Below are experts of layer 5 (counted from 0) of a mixture-of-experts language model. Rows are named router (the router's row for the expert), up (a neuron's input weights, with its number) and show model dimensions 0-159. Each number is 200 + 20 x the weight over its row's rms, rounded and kept within 0 to 999.
After each expert's rows: a language model's description of what the expert responds to. This comes from a sample of Wikipedia text that the model never trained on.

# expert 14
router,244,237,171,173,165,175,241,182,209,192,203,210,209,208,193,165,187,187,172,203,212,208,190,204,198,191,182,223,153,246,190,184,181,214,185,196,211,188,174,236,213,172,183,210,200,192,193,209,190,206,220,158,223,159,230,212,208,221,228,179,197,188,210,177,206,210,173,225,203,179,190,180,205,194,215,176,250,221,174,203,225,202,200,216,213,191,194,189,171,189,216,211,210,224,219,193,213,224,213,198,191,191,229,204,210,184,199,201,178,187,172,183,244,214,214,209,192,188,213,175,216,186,192,189,209,184,189,207,228,210,195,224,216,165,219,211,179,184,184,142,180,187,228,204,180,232,207,164,202,210,189,220,230,220,200,215,205,203,175,194
up5,187,202,209,183,205,174,211,152,217,206,245,199,217,193,180,212,205,219,213,193,199,198,189,210,209,151,188,200,194,233,180,200,192,179,157,187,240,172,158,211,197,180,233,215,213,166,207,205,187,199,195,188,209,180,170,151,192,194,205,183,198,192,223,189,166,248,188,187,201,181,197,221,189,192,216,213,199,200,175,223,204,215,213,206,187,210,181,186,198,177,189,216,197,197,199,198,207,218,214,231,231,261,215,198,212,186,210,222,195,164,168,218,210,225,177,221,172,215,187,197,199,204,201,178,229,203,201,194,212,192,187,219,211,195,204,212,167,191,229,180,145,175,164,210,235,238,198,183,203,220,200,192,228,221,203,206,207,183,225,194
Description: Verbs like was, is, were, been, had right after a subject, often before a passive participle, e.g. and was built, It was produced.

# expert 51
router,195,193,209,172,220,192,205,193,189,191,234,236,161,205,185,211,177,181,189,189,185,203,202,203,207,197,206,186,161,206,185,208,188,209,213,181,224,212,170,185,174,198,209,208,228,167,209,225,169,189,193,212,201,187,201,201,237,194,207,186,171,184,217,201,199,178,211,181,214,229,198,197,201,204,234,202,234,216,185,192,219,198,193,210,207,195,191,212,170,174,193,188,158,232,214,207,229,214,154,196,207,183,221,231,226,191,168,198,200,215,208,198,191,193,202,199,242,186,190,204,199,182,215,187,258,229,201,177,223,203,172,187,174,186,232,222,219,158,175,214,184,208,195,174,205,260,203,185,216,219,218,195,243,237,216,198,169,220,176,225
up5,208,249,206,222,208,193,190,195,204,203,211,192,182,188,198,204,199,174,171,190,220,177,215,210,201,216,177,204,218,196,169,162,217,194,202,174,223,183,194,238,185,172,179,177,166,216,196,240,193,209,238,182,176,185,203,246,175,185,192,199,186,173,189,207,195,193,174,221,203,211,190,179,190,195,215,196,195,185,195,197,173,170,204,232,220,173,207,233,198,206,246,180,200,233,181,213,208,216,207,219,206,190,203,223,209,222,194,199,197,219,219,206,193,222,150,213,225,185,158,177,197,191,197,211,196,195,204,224,178,204,212,169,158,184,207,204,180,202,219,227,194,201,197,165,189,228,210,159,232,234,221,180,233,244,198,202,185,219,174,219
Description: Cells in results and statistics tables: ranks, numbers, positions (MF, DF), and header words like First, Votes, Turnout, Republican.

# expert 7
router,201,201,208,217,165,189,188,191,166,190,189,219,178,220,216,197,195,187,189,173,238,221,181,202,250,204,187,217,207,255,193,200,217,218,172,212,223,199,203,216,195,192,199,213,219,193,237,208,177,174,233,172,212,205,228,197,202,218,195,185,191,154,204,194,212,178,192,184,211,191,210,221,214,211,224,192,189,209,204,227,212,204,168,203,203,183,208,207,187,203,194,222,200,225,176,199,232,211,227,190,183,160,169,195,245,190,187,204,171,213,200,232,216,180,178,222,223,201,184,175,203,188,199,195,206,234,183,190,224,220,216,220,193,153,189,200,176,168,212,176,164,193,206,216,205,248,180,204,203,186,240,180,215,190,183,209,147,196,174,190
up1,209,221,224,195,213,205,194,213,217,203,191,237,172,232,205,167,192,198,158,175,204,233,212,208,241,167,157,204,254,214,162,233,212,213,218,213,208,189,202,239,186,167,173,198,213,206,222,189,207,206,232,201,199,195,175,191,225,218,191,201,196,202,191,192,196,207,202,225,204,190,209,195,218,163,220,198,216,208,181,153,230,214,218,156,188,201,209,190,199,201,181,204,170,237,204,183,233,196,244,226,193,177,203,196,226,203,198,194,166,201,230,176,241,188,196,199,219,203,218,221,170,188,224,181,209,187,208,203,193,210,209,208,178,165,184,185,211,188,223,193,197,184,206,239,203,219,182,213,185,187,208,169,190,221,167,187,184,184,198,202
Description: Geographic words in place names and locations, especially compass directions, River, Street, Bridge, Fort, and the hyphen in south-western.

# expert 27
router,186,183,195,241,190,171,185,198,207,164,196,228,198,210,195,208,202,213,217,195,207,210,203,197,230,206,199,206,215,225,196,208,192,187,228,192,213,220,203,189,206,197,206,205,216,187,211,209,197,200,198,192,212,177,186,189,181,213,195,174,140,210,183,189,175,220,220,199,177,207,191,179,260,202,205,219,183,207,157,256,203,195,203,224,200,160,197,210,196,207,167,221,163,213,175,227,250,213,215,209,202,189,213,200,224,162,149,223,141,209,201,201,258,196,189,208,191,219,203,213,205,228,196,190,197,223,200,214,218,176,178,177,202,202,189,210,214,159,196,176,196,161,193,195,208,231,212,181,217,195,213,207,194,197,219,189,185,177,177,213
up0,188,199,232,259,206,209,213,205,223,196,141,205,198,208,172,197,229,203,205,213,213,215,174,194,230,210,229,232,200,223,188,209,224,216,189,178,227,168,172,208,197,219,190,189,231,203,208,185,219,208,213,205,218,203,205,186,207,208,196,215,205,210,191,172,190,206,224,196,205,186,181,229,241,176,190,223,190,198,177,200,234,197,206,150,188,206,166,220,156,207,215,222,203,216,216,199,191,202,209,217,197,196,231,209,175,183,163,190,184,194,198,212,189,174,223,202,193,226,199,204,182,176,203,190,173,213,211,159,215,201,204,214,181,237,215,177,237,195,177,230,187,184,218,165,181,219,232,174,202,175,180,172,190,220,241,176,175,192,205,198
Description: Inner and final pieces of ordinary English words split by the tokenizer in running prose, e.g. ste-re-otypes, nor-m, te-am, rem-nan-t.

# expert 23
router,184,202,179,244,180,190,197,216,197,166,235,204,171,212,192,148,183,183,206,173,203,215,205,165,204,176,209,184,221,219,181,246,195,211,177,204,231,221,190,221,236,231,218,187,200,200,178,206,168,228,216,201,238,196,189,184,206,190,224,198,203,200,213,193,224,225,223,232,190,188,208,207,200,193,235,189,221,204,190,233,193,155,155,202,210,185,192,221,173,218,200,186,208,204,220,182,238,174,212,198,154,205,229,193,205,181,186,221,209,192,192,199,192,199,200,228,199,171,190,182,225,205,207,191,227,205,183,202,203,194,201,199,203,192,189,177,211,194,146,200,141,205,193,206,225,191,230,195,197,208,194,189,193,206,176,182,163,224,179,188
up11,210,196,179,211,178,187,226,168,192,199,195,213,198,200,221,221,215,200,197,239,196,201,178,203,235,180,169,207,218,204,231,208,208,184,203,207,209,162,166,183,235,215,200,197,228,208,184,205,187,210,210,206,202,174,193,190,246,178,183,190,202,188,194,224,208,226,225,219,217,209,200,218,220,201,230,232,202,204,207,218,191,203,200,144,149,192,210,209,191,238,221,209,200,204,188,183,210,192,168,204,179,194,240,210,187,190,209,235,188,167,160,210,200,200,180,217,219,174,224,210,246,229,213,223,174,233,177,213,194,208,182,230,176,181,192,178,226,179,225,177,191,221,208,164,194,182,197,199,200,188,183,223,237,197,211,194,194,189,165,163
Description: Word pieces in transliterated Chinese, Japanese, Korean and Indian names and places, such as Chung, Sakai, Khan, Hong Kong.

# expert 17
router,218,218,192,193,183,182,202,184,199,189,210,210,148,214,212,225,223,196,204,189,254,211,196,178,183,233,164,173,192,212,189,233,205,196,172,192,203,237,216,203,210,244,228,204,216,204,189,208,171,195,196,195,220,187,213,210,233,199,186,189,199,197,202,236,194,201,221,195,217,175,174,212,182,163,241,180,220,209,168,218,166,181,184,224,208,214,227,193,188,196,199,183,192,234,204,185,223,182,208,207,209,176,253,220,226,191,191,206,171,189,186,194,195,196,201,202,208,187,236,194,207,203,238,179,241,168,176,192,215,192,195,184,166,212,216,220,228,188,158,207,208,170,218,183,151,172,217,203,199,209,184,209,203,190,195,217,183,206,181,186
up0,190,213,224,215,173,200,224,188,209,159,211,181,187,209,198,196,217,199,237,195,205,210,163,178,170,209,198,148,206,194,181,195,189,185,206,184,187,210,196,227,245,242,213,207,208,213,205,213,191,222,223,195,196,165,212,216,230,213,221,203,204,200,210,204,198,178,167,190,186,205,194,175,200,195,225,203,234,222,157,229,184,186,179,204,211,187,206,212,186,184,207,197,212,201,201,174,193,186,187,198,189,200,156,225,215,206,184,189,193,191,202,207,232,190,199,190,171,190,204,228,178,244,186,168,216,229,192,235,198,182,156,189,199,224,230,229,191,200,144,176,219,178,235,226,210,182,246,207,180,192,199,195,225,182,177,199,219,177,177,217
Description: Pieces of Spanish, Portuguese, Italian and French names and titles, especially particles like de, del, San, Le, Di.

# expert 19
router,210,217,209,197,203,169,206,193,190,188,209,229,175,206,170,210,182,196,204,192,207,201,164,209,239,186,179,187,170,255,187,180,187,217,185,221,206,193,194,232,218,187,236,224,187,173,193,214,202,200,251,224,205,189,239,194,212,211,180,229,158,186,230,188,176,216,189,184,210,202,198,184,212,195,234,168,216,210,189,189,226,195,200,221,195,192,245,206,164,166,179,191,204,208,160,172,231,193,220,165,159,228,185,197,222,181,194,208,189,229,200,204,219,204,176,224,170,193,210,212,200,201,233,212,204,209,199,203,213,172,211,213,190,186,216,230,194,175,187,178,174,172,227,187,197,222,218,183,216,206,189,182,221,225,199,175,220,190,191,222
up1,199,198,220,227,155,196,174,229,173,208,230,215,151,216,216,227,190,198,195,206,220,206,190,184,227,219,168,173,188,238,155,218,183,202,228,220,193,193,192,220,189,231,195,188,183,149,237,216,214,207,251,203,189,190,209,198,232,184,186,195,208,190,223,185,174,213,190,209,229,212,219,208,172,196,208,181,218,197,198,179,186,186,211,186,185,192,180,207,213,190,203,198,180,214,214,187,177,244,214,197,171,191,209,195,215,180,181,223,213,205,187,187,191,203,178,201,178,174,199,174,215,212,254,186,208,196,197,181,182,223,194,224,190,199,185,257,198,178,222,206,206,221,222,193,177,211,202,159,196,210,183,198,196,186,145,214,211,194,198,207
Description: Word starts and function words in chemistry, biology, physics and math text, e.g. syn, gene, acid, ep-ithelium, te-trahydro, and can or of.

# expert 63
router,217,210,211,216,186,205,184,167,178,200,215,204,147,241,196,193,170,203,175,218,218,226,183,213,193,180,177,216,180,230,218,198,188,182,198,204,191,207,174,248,205,192,198,215,231,195,194,207,198,193,218,189,196,209,221,213,227,192,163,191,197,172,187,224,213,180,173,194,207,208,178,218,212,228,235,189,198,174,190,190,196,188,187,158,193,185,231,188,180,205,219,198,205,194,181,210,239,182,204,205,177,186,207,241,237,212,226,187,192,192,200,191,178,174,220,263,197,198,214,205,220,182,204,193,182,201,171,187,200,163,208,263,173,187,197,196,168,183,215,192,203,217,205,205,199,230,189,204,176,229,197,232,224,216,181,188,175,212,167,216
up7,221,222,205,214,178,167,219,188,206,187,203,210,178,227,216,166,158,190,174,184,183,183,177,209,176,217,196,193,167,217,190,194,194,234,203,211,176,204,201,199,169,234,200,218,247,227,179,182,221,206,237,227,218,219,177,165,197,201,154,202,199,191,210,236,192,173,197,220,204,176,191,235,184,235,203,199,195,199,196,211,218,186,204,235,200,211,222,154,179,202,184,202,207,218,196,204,201,212,181,184,173,190,227,223,191,206,234,187,175,235,178,159,188,206,204,195,228,199,219,203,197,225,201,166,192,236,191,176,208,205,200,220,221,153,208,206,193,189,212,165,220,181,182,215,194,179,176,208,217,186,177,232,218,203,180,191,201,220,174,198
Description: Single letters and diacritic characters inside German, Nordic, Czech and Polish names or acronyms, e.g. VfB, Björn, Kjersti, Třebíč.

# expert 55
router,219,191,223,189,179,192,229,209,209,210,184,204,199,232,203,180,216,207,196,188,219,236,173,188,217,194,175,232,214,215,189,206,191,200,215,165,209,215,179,213,207,237,208,229,207,174,215,177,165,230,198,175,233,171,212,215,209,160,188,203,209,196,223,197,213,196,203,211,181,218,180,186,206,184,232,207,183,231,168,204,196,182,168,195,216,193,193,202,181,201,187,207,177,224,173,202,191,163,219,200,171,201,192,238,246,172,194,177,173,214,164,174,180,228,194,227,228,200,190,229,191,207,192,156,195,218,173,194,218,198,210,228,198,203,189,239,188,199,182,207,200,169,216,222,183,180,167,172,197,196,243,230,229,222,190,179,197,193,212,229
up10,204,194,156,217,164,189,173,214,221,204,196,208,194,183,172,187,208,201,158,181,192,192,176,197,208,180,181,204,220,181,201,181,192,226,211,208,190,207,213,198,202,179,205,241,172,225,217,198,173,194,206,207,202,139,225,206,214,191,229,184,190,205,208,196,175,217,254,215,212,193,169,180,285,204,203,185,171,227,210,212,211,167,205,233,203,170,209,200,190,210,196,216,183,213,197,233,202,194,189,253,206,206,225,201,219,200,192,213,182,216,184,198,228,207,171,200,206,186,208,178,207,207,198,168,192,211,175,192,184,217,192,193,234,200,227,187,198,198,194,226,235,189,181,187,209,209,198,166,219,162,216,221,189,233,203,218,201,202,181,207
Description: Full stops ending sentences, and periods in abbreviations like Ph.D. or middle initials, plus question marks, exclamation marks and common first names like George.

# expert 21
router,210,196,204,177,198,151,189,199,205,165,218,228,175,206,172,203,231,193,170,221,206,226,217,195,193,205,212,206,199,222,194,219,172,186,201,190,203,241,166,167,214,197,211,199,203,211,193,207,172,227,163,194,195,204,225,222,192,209,230,188,207,202,198,201,209,206,207,187,190,173,152,216,206,184,218,213,214,200,182,199,174,206,174,208,217,176,216,181,199,210,210,224,201,201,183,208,245,198,192,195,198,197,240,233,245,198,189,214,166,213,206,229,187,208,197,212,198,182,215,215,229,230,182,173,207,192,181,194,179,187,187,205,142,198,224,228,218,194,169,178,183,194,215,169,186,230,225,207,197,242,247,195,204,221,163,213,161,210,185,204
up0,157,173,210,209,153,156,206,176,190,185,241,221,164,207,190,193,194,194,194,193,174,200,222,215,177,181,209,239,204,206,232,179,214,186,223,185,230,203,197,193,220,182,213,225,196,226,193,190,216,213,174,170,186,219,193,194,205,207,192,203,214,199,226,219,177,234,207,190,217,186,188,212,210,161,201,224,205,181,192,212,165,217,201,214,231,210,244,209,205,199,208,175,175,194,191,194,211,170,207,194,191,183,165,194,215,212,180,225,201,187,203,213,185,210,189,190,216,197,225,235,246,245,199,222,196,192,194,200,219,195,219,201,192,156,191,222,210,191,199,196,213,189,197,154,187,222,179,188,207,204,175,227,223,211,197,179,206,157,171,249
Description: Middle and final pieces of personal names in tables and credits, e.g. Vi-al, Mer-ed-ith, Wat-son, Fulvi-o.

# expert 5
router,182,207,193,241,194,215,208,215,179,179,240,180,165,253,189,165,180,171,208,185,231,197,199,163,211,167,223,181,202,202,212,220,169,203,186,173,199,224,169,227,225,210,196,202,199,198,201,203,186,207,207,192,204,202,224,224,217,187,179,189,205,175,193,196,207,218,202,199,202,205,192,180,208,211,270,176,238,201,195,210,193,157,165,181,222,183,208,225,163,208,178,202,193,210,224,188,218,181,230,218,164,185,233,200,217,200,212,223,214,184,202,208,182,209,204,223,223,187,196,197,220,197,196,207,216,206,167,219,204,214,165,204,182,228,191,197,171,194,177,201,150,184,209,215,211,201,190,199,225,224,207,183,204,200,162,164,173,208,177,200
up10,203,160,199,249,163,228,183,182,205,197,170,199,173,216,171,180,148,201,196,184,242,182,190,214,213,206,199,214,194,220,182,203,223,187,210,185,203,195,179,218,204,194,204,204,174,182,190,167,220,225,208,209,207,207,192,182,237,184,199,187,180,204,191,245,207,193,193,190,194,221,206,182,176,211,189,169,220,205,196,213,234,212,185,230,182,174,228,211,188,211,222,219,169,242,200,214,200,214,227,215,231,205,224,185,216,208,202,214,194,198,199,235,215,186,221,184,189,214,231,197,235,168,176,211,212,206,190,199,214,196,225,223,180,197,204,229,164,188,235,189,188,229,186,217,154,200,192,156,203,234,209,170,222,229,181,181,198,211,203,195
Description: Word pieces inside Arabic, Persian, Indian and Central Asian names and places, such as Ali, Khan, Ay-esha, Uz-be-kistan.

# expert 26
router,231,199,192,194,205,166,206,170,187,189,184,248,175,218,188,206,185,170,202,213,187,222,206,199,209,202,189,241,202,211,192,234,193,182,198,205,238,213,194,204,205,192,201,180,228,177,181,195,169,197,184,179,219,178,194,178,227,193,205,182,211,162,214,179,219,208,202,170,251,179,202,206,208,188,230,217,195,234,163,193,217,185,187,196,228,180,214,185,198,154,185,198,190,197,210,206,230,210,193,183,228,196,200,203,242,181,149,187,206,196,212,202,213,168,208,219,205,197,198,213,222,191,228,185,203,191,178,171,233,228,168,242,183,201,228,214,189,141,194,164,236,202,199,185,184,223,213,205,187,212,224,201,216,184,222,190,184,204,206,204
up1,225,155,218,230,209,176,198,188,202,198,178,230,195,195,202,224,238,200,166,209,208,182,188,187,195,185,192,219,238,211,199,232,219,192,195,188,208,214,160,200,198,202,188,220,187,199,164,203,203,200,229,178,180,196,222,189,182,248,228,195,193,205,203,225,191,252,171,198,234,218,200,194,200,215,217,219,209,167,204,207,194,203,155,218,180,195,196,178,224,159,200,181,187,189,178,197,200,204,223,180,209,230,204,198,233,170,185,227,192,205,156,227,193,207,190,201,204,180,213,211,220,189,204,185,223,214,176,196,169,186,195,206,182,181,246,169,216,221,186,218,166,189,196,139,191,206,184,164,202,175,215,213,219,195,186,183,194,209,208,220
Description: Sports and football career text: infobox fields, line breaks before headings, words like played, yards, football, goals, and the before club names.

# expert 59
router,225,201,183,199,184,180,208,183,200,175,199,222,157,204,208,211,183,190,220,205,189,214,176,188,229,172,205,231,189,214,186,237,210,185,177,233,230,223,181,190,204,192,210,212,197,191,204,221,187,219,181,160,214,189,213,189,203,175,180,173,210,197,189,207,212,189,163,157,216,191,183,231,195,171,201,202,209,198,178,242,231,207,182,203,230,190,204,198,199,172,198,243,194,214,213,219,202,225,190,184,216,186,210,207,238,181,150,207,196,208,178,196,217,181,196,230,223,210,178,179,219,191,252,182,184,204,191,180,213,231,172,270,171,189,222,226,183,168,183,183,213,186,214,180,199,195,194,215,191,209,207,202,220,207,209,203,183,231,224,214
up1,218,214,211,203,199,165,186,179,192,196,192,188,206,206,204,186,195,173,202,163,204,223,150,218,200,196,187,229,184,202,199,213,205,222,185,225,217,237,209,200,193,210,194,210,186,189,192,245,192,201,220,191,194,201,212,205,209,217,205,191,181,161,193,218,218,196,173,191,244,204,191,235,216,204,197,192,233,208,183,225,184,171,165,196,244,173,182,197,206,222,167,243,175,205,213,189,183,200,178,211,217,214,179,207,219,168,185,236,201,197,167,224,157,219,203,203,215,210,176,193,204,205,194,208,208,218,164,193,211,196,186,236,152,157,191,178,174,210,217,183,197,213,194,235,198,217,161,202,180,175,231,171,225,174,216,216,181,207,212,220
Description: Tokens in sports biographies, infoboxes and results tables: pipes, colons, line breaks, and institution words like University, College, New, Stadium.

# expert 16
router,193,230,215,212,219,210,204,220,228,191,212,214,167,195,194,190,200,184,220,183,188,194,196,189,203,191,189,189,190,204,175,220,196,226,220,203,197,214,178,228,232,208,198,180,226,195,177,185,156,192,213,206,224,201,193,217,198,195,231,227,193,198,207,178,206,184,212,204,204,181,187,228,195,176,217,148,204,223,171,208,216,212,161,217,211,200,211,159,143,180,199,205,201,242,193,200,220,202,179,174,212,190,224,209,233,147,176,211,177,202,191,182,208,224,205,198,194,225,178,197,171,200,212,183,201,180,179,221,223,184,191,214,177,190,186,221,195,168,177,171,229,219,210,197,160,203,202,162,243,211,192,262,209,231,196,194,209,206,203,227
up0,226,206,211,192,161,181,210,194,218,217,202,219,210,208,207,173,208,209,178,192,185,205,184,222,187,184,229,226,168,259,227,155,197,218,194,189,219,180,203,186,228,204,212,195,183,166,173,186,202,189,230,201,180,185,213,180,185,191,196,211,228,193,204,212,195,187,170,176,203,189,171,234,207,197,201,202,198,202,186,177,174,213,167,221,257,206,207,221,167,206,225,225,212,197,193,230,223,207,210,198,195,184,232,196,200,218,165,173,202,201,246,195,241,155,195,193,179,215,198,193,236,193,199,178,190,203,200,211,176,208,181,220,209,216,185,208,212,170,174,193,219,206,193,208,181,186,173,192,252,198,247,211,194,197,226,180,225,203,190,191
Description: Table pipes, headings and words in album, song, film and episode articles and chart tables, such as film, album, song, released.

# expert 15
router,202,212,230,184,194,191,231,184,222,214,202,216,173,204,215,194,163,208,162,175,205,190,201,210,234,180,193,207,190,237,200,184,204,209,217,203,194,186,185,204,194,194,229,237,191,196,217,215,192,203,231,221,210,204,199,215,196,195,182,205,169,195,203,181,180,202,173,220,196,198,168,182,209,192,235,150,227,221,194,184,213,177,197,238,245,201,240,196,158,196,186,211,211,223,165,186,213,193,235,216,144,207,183,196,193,189,197,186,155,215,194,210,205,200,164,220,188,182,202,198,212,210,213,185,181,209,198,191,201,187,220,179,175,190,204,259,220,200,173,229,152,175,228,182,199,215,186,206,213,214,195,209,204,219,151,206,201,211,178,210
up1,230,217,177,217,198,200,233,181,204,183,201,235,178,198,199,200,194,223,154,182,175,186,165,211,225,192,182,190,189,238,167,172,188,216,218,191,173,185,215,197,209,192,183,178,225,175,205,220,188,200,188,211,222,211,184,199,199,192,184,158,201,204,226,199,214,200,194,195,199,216,159,175,206,170,205,200,238,169,180,207,194,153,161,214,234,194,226,176,233,208,199,198,191,224,198,182,212,221,210,186,213,186,213,186,215,174,224,209,170,182,177,218,181,214,221,187,219,173,216,175,201,225,228,201,207,204,241,221,201,188,223,210,182,203,214,243,166,195,211,216,200,216,205,203,201,189,191,165,171,213,181,205,212,170,180,175,219,239,230,182
Description: Taxobox field words and colons (Genus, Clade, Order:) plus Latin species-name pieces and other scientific or technical word fragments.

# expert 40
router,191,184,189,220,215,200,189,208,205,183,228,229,157,210,185,143,209,184,197,213,200,206,191,167,217,200,202,202,215,236,197,256,176,165,179,207,234,222,170,211,216,209,204,189,206,206,177,198,167,221,214,230,216,204,212,207,194,225,203,221,205,184,198,202,195,225,203,223,174,174,181,211,211,200,236,209,223,199,175,204,182,202,197,166,248,206,214,185,198,209,180,168,192,192,203,186,241,196,234,213,175,186,234,231,229,184,186,194,184,189,187,206,182,186,194,248,194,175,221,206,241,228,222,165,218,183,164,199,176,193,202,213,176,197,205,200,198,193,141,187,186,188,211,215,198,223,219,202,193,218,175,187,186,189,196,201,191,211,196,200
up8,191,218,178,190,196,143,237,188,208,195,187,226,190,218,186,195,255,196,200,176,186,208,196,212,211,204,163,201,230,170,202,204,228,192,156,224,186,250,204,194,217,201,209,189,209,173,204,214,190,210,197,205,192,210,223,193,211,193,202,180,215,178,187,208,164,220,168,216,234,154,205,211,203,182,227,215,250,216,184,196,186,225,209,196,227,209,202,214,233,153,220,189,189,194,203,196,213,211,221,205,184,198,213,192,193,197,174,156,194,183,193,202,249,183,161,208,229,220,189,191,206,175,212,161,209,207,193,225,200,241,208,181,205,213,224,206,226,195,181,221,199,162,233,218,181,196,192,190,187,208,197,219,207,194,221,210,206,190,192,208
Description: Middle and ending syllables of non-English personal and place names, mainly Japanese and Slavic, such as uno in Mizuno, gor, ić.

# expert 13
router,203,237,205,245,193,181,193,182,189,201,216,205,197,224,203,200,215,185,194,197,188,209,195,192,217,200,164,195,196,234,212,217,209,184,200,200,216,230,212,208,221,210,176,201,218,205,221,184,168,191,192,179,222,229,183,179,200,225,190,172,135,171,209,179,164,203,213,197,223,217,159,194,229,187,224,207,194,238,185,240,180,183,195,170,202,185,239,191,206,229,178,221,161,195,213,198,235,195,214,185,155,213,181,216,195,205,149,217,173,200,210,218,216,194,214,208,212,177,205,228,207,228,213,181,196,211,186,179,192,187,180,174,202,186,196,216,181,168,195,165,207,197,203,195,198,196,171,197,203,211,174,220,226,177,228,150,211,188,191,203
up0,212,176,202,203,233,191,192,197,184,186,180,188,209,209,208,206,180,162,221,207,232,207,158,199,194,197,207,226,154,234,193,226,216,185,220,232,212,217,169,232,224,175,191,186,197,194,209,215,200,206,195,189,211,202,196,202,197,204,165,197,173,217,206,190,186,163,185,214,196,225,181,209,226,192,233,215,216,168,200,238,235,176,197,191,213,206,200,222,209,194,199,192,208,173,177,192,195,196,136,178,228,191,189,203,202,189,156,214,148,236,173,182,205,216,222,190,232,200,230,210,198,197,196,202,181,223,148,207,226,193,212,182,170,194,194,219,211,184,200,157,184,175,206,187,171,210,181,183,182,168,203,227,198,201,215,209,216,187,190,200
Description: Short mid-word pieces in common words, like arch-bi-shop, emp-la-cement, sw-im-mer, plus nouns like wife, daughter, love, couple in narrative text.

# expert 37
router,202,155,174,219,208,167,194,186,200,175,233,254,186,210,217,192,190,184,218,197,185,230,194,177,190,210,190,225,172,218,164,198,182,193,186,216,227,208,189,206,237,216,200,192,211,175,196,189,172,226,182,208,222,192,189,209,231,178,195,184,224,178,214,217,204,188,209,185,219,199,192,217,217,159,209,197,218,235,182,205,212,174,211,193,243,173,200,175,191,188,198,207,194,218,191,205,198,212,173,186,213,179,207,193,212,197,190,212,207,201,199,235,196,202,189,217,218,183,194,201,258,217,241,193,215,190,189,182,235,214,198,221,157,192,222,212,205,151,161,155,198,203,198,172,204,249,220,198,192,227,229,188,213,229,218,186,196,199,213,196
up0,209,190,191,220,178,223,170,194,184,184,211,192,207,214,225,207,176,219,182,159,191,191,169,196,234,180,209,186,189,208,188,184,180,213,202,204,247,236,198,235,214,217,205,202,226,196,181,193,171,164,199,186,232,188,179,155,240,215,189,215,199,198,202,187,204,221,197,199,176,202,211,208,209,231,190,208,165,195,171,235,207,164,218,202,231,166,194,193,190,186,204,209,187,211,185,194,210,153,184,222,203,166,178,205,178,185,181,221,200,186,206,202,218,209,176,217,198,207,188,195,202,264,214,187,180,243,165,199,200,176,197,184,206,227,176,176,207,190,183,173,222,184,201,183,189,165,165,210,217,226,220,199,183,222,178,193,221,202,204,171
Description: Function words and short words in sports writing about teams, drafts and wins, e.g. defeated X to win, pick by, for the, All-American.

# expert 9
router,241,184,227,182,183,185,203,201,203,181,187,215,195,187,186,177,208,169,194,195,178,192,216,187,211,198,205,210,197,214,199,240,224,193,195,192,221,247,189,222,229,174,207,189,232,198,167,186,175,200,199,220,217,198,203,193,190,190,180,173,159,183,218,182,219,212,192,224,235,208,190,221,193,193,207,181,210,207,191,232,174,147,177,203,215,185,216,207,177,156,175,229,187,211,191,273,244,201,223,193,153,205,208,229,238,180,187,183,211,195,189,185,214,163,171,204,194,182,175,233,225,179,214,206,197,195,204,186,197,207,217,201,206,230,210,208,197,186,206,182,203,196,200,183,198,240,180,191,205,181,233,199,210,188,198,199,195,208,178,234
up10,164,209,218,200,177,164,201,204,221,167,217,217,211,206,197,186,183,181,194,239,190,216,199,189,214,207,188,190,179,225,219,252,181,205,198,173,206,216,199,165,203,222,214,198,188,211,187,215,182,194,183,182,195,177,198,213,225,217,168,170,191,192,194,207,190,222,186,224,191,207,179,260,216,188,201,211,200,202,177,204,199,209,168,195,255,216,234,181,224,190,245,183,215,198,203,162,207,197,199,176,174,166,193,163,213,193,183,167,219,188,162,181,186,222,215,215,210,216,199,201,232,225,228,181,208,217,167,208,203,196,200,188,205,207,204,200,228,198,193,206,244,210,210,194,147,235,199,197,196,212,195,211,188,182,197,191,204,182,250,199
Description: Plural suffixes on nouns such as s, es, ies, ers ending a word before commas or of, e.g. bases, tribes, millimeters.

# expert 45
router,194,210,246,192,201,170,218,217,190,180,201,214,180,219,212,189,171,195,208,187,186,194,167,184,208,186,181,201,170,214,184,188,172,207,204,213,197,177,181,205,226,183,222,197,190,177,163,237,193,202,251,254,176,183,252,180,221,185,187,224,159,221,210,217,170,213,206,195,215,203,192,199,212,183,228,174,198,213,186,184,201,182,191,201,195,159,221,209,159,184,175,214,169,212,164,177,215,209,223,176,200,202,203,215,217,182,192,229,187,215,182,197,188,212,196,250,213,185,204,221,220,227,211,207,225,243,194,220,193,196,208,190,193,192,222,215,209,189,180,200,166,162,199,185,175,201,222,202,198,200,225,194,215,209,202,149,191,193,206,210
up0,194,236,201,224,192,179,198,205,179,177,236,201,191,183,215,169,187,190,203,152,211,217,185,167,192,171,197,163,217,218,178,197,175,222,212,233,206,183,229,193,170,186,181,163,215,180,188,263,177,211,199,222,177,200,214,189,202,167,179,213,181,201,179,161,163,219,191,213,230,192,187,209,186,155,226,204,242,203,216,193,216,187,206,193,212,192,208,187,165,214,177,196,206,208,227,207,204,187,222,195,238,176,206,202,191,187,188,229,204,186,176,216,178,189,229,197,224,205,181,198,219,225,195,211,212,212,212,202,176,201,167,199,221,224,216,217,229,168,191,178,198,190,223,186,210,210,184,228,214,184,225,214,199,215,220,180,216,215,236,208
Description: Function words and LaTeX symbols in mathematical or biomedical explanations, e.g. \le, on, is, newlines inside $$ blocks, cells, protein.